config = dict(
    router_score='softmax',
    normalize_top_k=True,
    beta2=0.95,
)
Below are experts of layer 5 (counted from 0) of a mixture-of-experts language model. Rows are named router (the router's row for the expert), up (a neuron's input weights, with its number), down (a neuron's output weights, with its number) and show model dimensions 240-319. Each number is 128 + 24 x the weight over its row's rms, rounded and kept within 0 to 255. Numbers have three digits each.
After each expert's rows: "comes before" lists some tokens at least twice as common just after its tokens as in all text; "gets" lists some tokens that make up at least twice as much of what it gets as of all text. This comes from a sample of Wikipedia text that the model never trained on. Tokens count by the router's weight.

# expert 52
router:124190126116148093146091111125120118145094133122161121126151166114107135129127153131115116167132117095110169094115087116125112113114117086122119145095123118090133141155132152132112143134109154122092132092118134096115111154129153087119169156
up0:152093076155110126103079113078151135146130125163172101135174139140139117142133119109083114151151118160113182133180077107139121100119149099130152099115127145102174104110129118082103129153149145136119141106128141086111121111124161104129132207
down0:142167155149139110108121176139109105144102129149110126117131107113188159148133172155093133156112103116128127132123133139144121117142170082106107112145104123142142121192075088129085102109137106098126140161080127124115139086114136162105100129
up1:171130117104120138156172151103157141104120107116158107120111113080120133128197137111128155145128131136129092112152074166113150121171118153153147167088101138161084135112122113121142157145079174140111157138087136091150125109142162113158112142
down1:142095127129157105095150146110107142110155155192129138129137091180117146122147143145159094139115114121065154127121117149128141118099145118106152162109112121134102117107116122123170100105094120161152135110136111143075151105114146138123106124
up2:068144123066110157129072137147116116152122105097130127129111139072150137130092103121118147137161141119156084163110123132125104125137134144141152129111103119097143083132121180142122119155121095114151157116138170115142125138128129126134142118
down2:145119132152173104129143087123101146153101129172124121084089128143132105197161118122127122132082157136146142145134049098139141133113102147123124143114150122109109176134111097135113151157181120161151091150086145166131160167108102111130131061
comes before: "| ", "|", "-", "- ", "|  |", "  -"
gets: "\n", "\n\n", " | \"", "\"", " f", " d"

# expert 8
router:108099153118121125113102129118157121147097156154167171161113159118111119150071124098111106146158142131156121142119075142086145120166122115111106145107155118118112110168133145132087137152121166116154153136096128129119091144136129082137131115
up0:087137140118128153118161128116111121137098139146126135148117116169106119119124081081132138093122125168141102105132054134142126159126145135114144179153157141087130101177131133112104129137122111108122158138156123119122150125154138135130142032
down0:110148187123171150117086151130142132134147109152143139097145160123127172140123127140106151096157185106157168160148122121093125082114100123103098121123151101149152099064084089107131127135150072109094104112131162132116137137142115132153117119
up1:128133116149101126166168120168126098133157126128140109132107184139114103128126114144132143101145109135159142133119143149087111155119131133184125158079126096120141177129109142104118127135080191128158116115146082100115149110111148117078139126
down1:111131171173055108119098111156124109133120123104131158126111099147154147131152111079135123123162129132117126122086155131175106132090138101154118111152144134128126133143129100128171081060126134125127106173121132086075112131171088138105097129
up2:105120129126090121113131125134105127133098128126152148110133150138097163159122133153091140131153122114178111119109141146075159137196178148115134125120097068133144131132152103153124167109146139131180152090094107136133154110115098153106121137
down2:150113144116148140137142118127109108150133110155120122092169094128126135163145123067151141122132102102153128200163126136123127130118184080124097155161088156142130105115082127135157176114121111128158128145112119157099130128161098156134134120
comes before: "\n", "\n\n", "1", "2", " MP", " $"
gets: " |", ";", ",", " |  |", ")", ") |"

# expert 60
router:080140117142097106135103143123131115112100142133144147134167145119116120133095110099097106115138180131133109109112104118126167132154085109131120090108114114149107104167120120105093179096093123108119131077152156158113101129150128091128137107
up0:123134130152124077071080105111148133156114135141098115121115106097117119122138104138108106110131056128102122130126107152106172130078127167143111177103126083153130135131106123130107114103162139124128130152155120124109112140128118059147147082
down0:094125170093156118149147132121126164102140090123130176135224149144099093170153113109116161131090151169101113147143101105126135139132132135094104138081134136088191134120132131136143116117117087100164157162148115104130146123095102106105122157
up1:115087152094123148144095123179135158153200146157141093161143139110113145106121103114147088164099118121164172128125142109103117137144150163116111117129125122162087086148107152109109119129104118151148101139120141148136124096116143133119139154
down1:147095072137120144091103109164130119147093112132123132150095122151117112122129105142074111140101161144124122135137118104134097133125117121125127151097122100137112135149144169140138121119117079104150145163143121170120114105156157078128093116
up2:124135117150116107135144114086152157122146156128134105114120109117155120124150149135136108136153189138118099124172105123177129113096148117109104155079113112117146108114121127131192101100130150114111113121101158111071161087115102110156093119
down2:143137188136117103093147092078110143128137172146123114149085141119160074128127118131139120134123150107148105110121149115109169140143126155125143136123155090105099141103151102147114128172161145138110113136118114111080104138102118138166093123
comes before: "| ", "|", "-", "The", "- ", "|  |"
gets: "\n", "\n\n", ".", " under", " =", "=="

# expert 7
router:127123135135122121130141078131091142115113153122160093117091137122137117173127126079104098103215141124119158117099134175122171180113110127122135132118128150109106122192096151184073134128102156102140166134115108111111126152135145111108109106
up0:117108130166146178143142122086085082145116121126134125125146108088134117172129119140154094158130152142092127153109123105119132157133169125161135163145133136149137097141131127151100098134109141100130139103166146105184135162147171121166124096
down0:122082162126107126176122100114115167143085109137111145064159105090149103138133126146106175131156134146126121090143112101120091160101091181120126124118117144106126118145128157141111184126132186098129133136117115175108166109115065190153124090
up1:137113120158185135133163116089130134123128134186130136166091127142106107125100119129114092109124094139135154169175200171169114184104132126145111143128124112127159150125119127124116135093118148110140130140114134142079170137140117133148110147
down1:170154149127157095136129145127099128096144161143118105156133112132156170113115159128154144119111112114148161135148139166135139102100132132096143158186129198088152146164128093115106154102134133104116136167098145119137137133145104129117167137
up2:123131179153102157148110164145126132109161130120117112117177117099106121137106128113141123140113078117156130110090091147100130119104094110085107109109150138103132167133144113122132169157136107124129088131119096092146097122095142167115135167
down2:123134110154095143104171147107141129140135146114146113144111119126166176154126118137147108145145106168126154157087109106154158149135139112173112127127143115107165137100087095151103148132143139104121171111140122101148127130144144136140084099
comes before: "1", "2", "3", "4", "0", "5"
gets: " (", " ", " | ", ", ", " |", ","

# expert 15
router:140127097123110147105086108150112108089138142129140150167184136106094105134128162105104109102103124132116096129150122153109145137102115139077163138094136098142133132160124165113113161124142126096154169104108126140152107153138165145153123138
up0:130110123089124086085154103141148105128132086140132130133144099116141162111119135078105127119143116117139102159117133136109104107128116117136187090122092095115117095133128122170092123125099111122160146122144106128121125123162124120091105144
down0:098110114130150119133085120151113156105136130141144162069095105124130155125141104114149122151150103126158101135126097109162162115120136151139145136146142212126148174132100105153113150092106105110153141139113134116106122109098132108128127145
up1:168126119124172129186132147119144106131121142119137128095136106095141123152120149110144091126067115110085104061135149130140141145115132130117130123108115104113103127138113106109128134123120148113147139137124136118155114180144125126155134138
down1:116176121147149152150176107097125155095124148159129122123149132127102103083137100131121115147146114124077124107098132122094103080126119124132135101131131124102121141105148156102135129128134140125151089131138129093118131122126132107130100134
up2:149124120129117166152136130092172144097118115126117182100158134148142131138131088132110129065131164128110147142120177161090116117148136151084112102156153134129126138103131129163144165166165125127146124104091079105131101141164142094097132091
down2:121146146145110092158105125101119157102137079146126112144147155145172154115130125151121135143116183094140136166149165132118165136100149094094156121115142164127128107115103155122123154116125157116186115125128156132110113145119148113114138122
comes before: "1", "2", "3", "4", "6", "5"
gets: " | ", "| ", " ", ", ", " in ", "; "

# expert 10
router:074145108143149156116131123132136124167132140127129136123150107101150142148131127142115109116136152106139133097136111133131117155143102107117094121107165137080104101136147119135121128096117159101089125155077123169134135170158113123095168144
up0:137113142136066149125156100096143149153080099084096141117158122132146097077133118137162157159095154151145138118128141113141110091105127096093120116085160141093110104151138161134181128132120139123145173143111153133151137140161133099134194091
down0:139114179143126153132121117099125135151142136124159110120124124158112130093165120132123101134155125158131144114101071173164159113114151154131081142175141173090100111106116161130125057136106141142125113108156137088115136133161124094140114135
up1:148188114090141136167139088136145107133148123090117104139140104153122109095130113113150115103109142174104096147187134150125127134166114097096139160139160120135114131165159108100133115061139136090165125173131104126111140117142125119138120108
down1:153144129128088162165165134145137168137145108139094118116111141142121121090138154097178164140169116097143133135139100120155138140164129139136115121167102128133121112105141107132124082128138136137091118139153116069141174111129110116181132131
up2:112122136141155141165123143102073114158124178134151141170112139097126142167170183126140112134135114093111128148082117127179129140150125137125112135174168131128135131122119115130116127100132100093121100131087112125104120161079089094103123105
down2:138100104096089133150137134134147151123078089132157120128109137108141123080105129133131126108131109144137127086178120112103107076098158144126120123107104157137094084142123148146151135104116129163160135100093168160133120127133132123148161139
comes before: " | ", "2", "1", " |", " (", "0"
gets: " | ", "on", "; ", " City", "an", "en"

# expert 58
router:097121106098086118141130137133097137148153179102146124123131136129151120138121124120134114074159169149087137134134119098128149119084062136131126109129149142127115156160115131155124114119119158131112137142124103182122102157132113099132179116
up0:129103153177144161126094180124157135169084131135123135100072096113125083134158097125108166137166146162071115104121075104111144149159146140121082125102174094142114131154122125115105109126104128161123121147127156141157097125138151078121147149
down0:142091166146162140117147143143137157160113087119128103159143111124112113120125107137160122117150140142106084108126119123140154162139139124129137102113116073121106129157130130134131084154136173147116137181131116110137144111185113093143128100
up1:090103118122115169105123092131122107164132134115114107103137150127152129104148131160124109120131175133114143166134114084127093122115144121072114152125144156135113161145068135146118147084138118115125147120077122109128106114086113136083134133
down1:125174144188124136122117136137153088104142108126141100158146129180127129144092157146159137123132128137110130144128150137117139121145075137110081140175150156140168154094109102130128132112154161171187114110118147147110114145112179169112164123
up2:142106113135152112149083095120137129132089130101150117108141124129145131116138153120079129102137126111140121101129111107135156110046069126149120091142139137168117138153175135107146111168109173151173125135122098104114153108149135129055120133
down2:107124192129111122120122112123135104106125120119140140137138179147166106160127100114187113112112097148119137164118130115120108151171138119106100123098134141129092163118137096145127128156134089131095102150133184140107122105133081133133154139
comes before: "\n\n", " The", " He", "\n", " In", " In "
gets: ".", "\n\n", "\"", "s.", ").", "\n"

# expert 37
router:114161098091081114134121109135160141156098151149145120099100150120165127125155135172118109144136087162142126146160147184102125163128141097085119118121163134105103149125155089108108142124124128142093130120098118119100109125121137131087106131
up0:136148158119149113156164143154122152142103121126169115161083144138128125102128133137118137172156087137120109097154100149128086118138128125129098126115131146101120126110151136151143135121156159183115086133113109163153117164147140132101159151
down0:090138122114149131154125083098125093161139136116149148138126127119122090098163129137123150146150104125122125108108159115142095084092152140135135123144096130107141147184116124124134132122149130122173101140126138137137070168091087126151124138
up1:132115149123137146129147112108102126112096101104128112118122123150112137074124126164146063111157124124114115153156131163140178103191165091099139121130101149110111103129136147185122138185098095120144113173146118116096118097131093117156148076
down1:090112148123111102112106106106112106139148120135121163169094134137116077125118083181111119141112096112086163077119157149091140127077122116132121118100136107121143138068182097137155093130146079169126183118169150143180131112119125152163161133
up2:145128111153141158145153123140129118133107123138123125147150137125137139145132060104124137154126120084135109085131104136137139128076147110102179173181152141111137152164123141132118128140108159145170139153113112123130086133112138140115120143
down2:129182105117140121114112175149154107122130121146129114155139140123118152143105160105126096129126140103076134118148146120075137160149191136126102087099122121159152105154145144114120136192141136144204125112149121115130144135118111127102158094
comes before: " | ", " |", ") | ", ".", ",", "%"
gets: "7", "0", "5", "6", "4", "8"

# expert 18
router:088137097082072106136103116103111120122098123133161160127131159121128137136122110127107115140151126103122157133078103109131141104150104145141123130103148132145103142162068136146099135130125131091166135096073121130133123141124166136103154119
up0:157112129123116157131086118125089128132149097136144154123135116112093109113126152096110085156135136134151125128134163124155125089109120134131110103093135127102154120137142145117091158122098096146143192146129123115115109104138150105161124109
down0:115089088136137070109163081047144121120090102107110141110125105177149089123128129128135131103128117128163119096121096126137097162155108151142115099162116099078129166102132122138142154120124083133167151158117126098118105144119097133130115132
up1:143153149166114133098143163102127146193127132131087161125119140097144120118123151151186102146121155132177098097148122126106110133132145108114163138108177122119132161137105151102112103147111159120127118125106125115131098095077114095107118144
down1:169143099114133148089111136072107140144141101134158139092124173122129065113081098141201164151145123122115150126126107089113135133138145076121082130123102147157130134113134117099182124154126156103104101136125131123146090137100158124116173127
up2:108137125126154116080136162175092121180140160129136084120145137162111089135100184112146108116129104120150149141139160098121139120117099139083124104124118121129136120125157142139133136152157109140163162128120087129154113132156159148134149140
down2:131131098092137121129135113119141149157086127169092129125146126143121088157155138135144114165150180158126144128066127149098163134116108098157082153097092133122145120162136151120137146091125143113138123140143157138144122123112170148163148149
comes before: ")", "–", ".", " |", " | ", "),"
gets: "9", "8", "2", "1", "4", "7"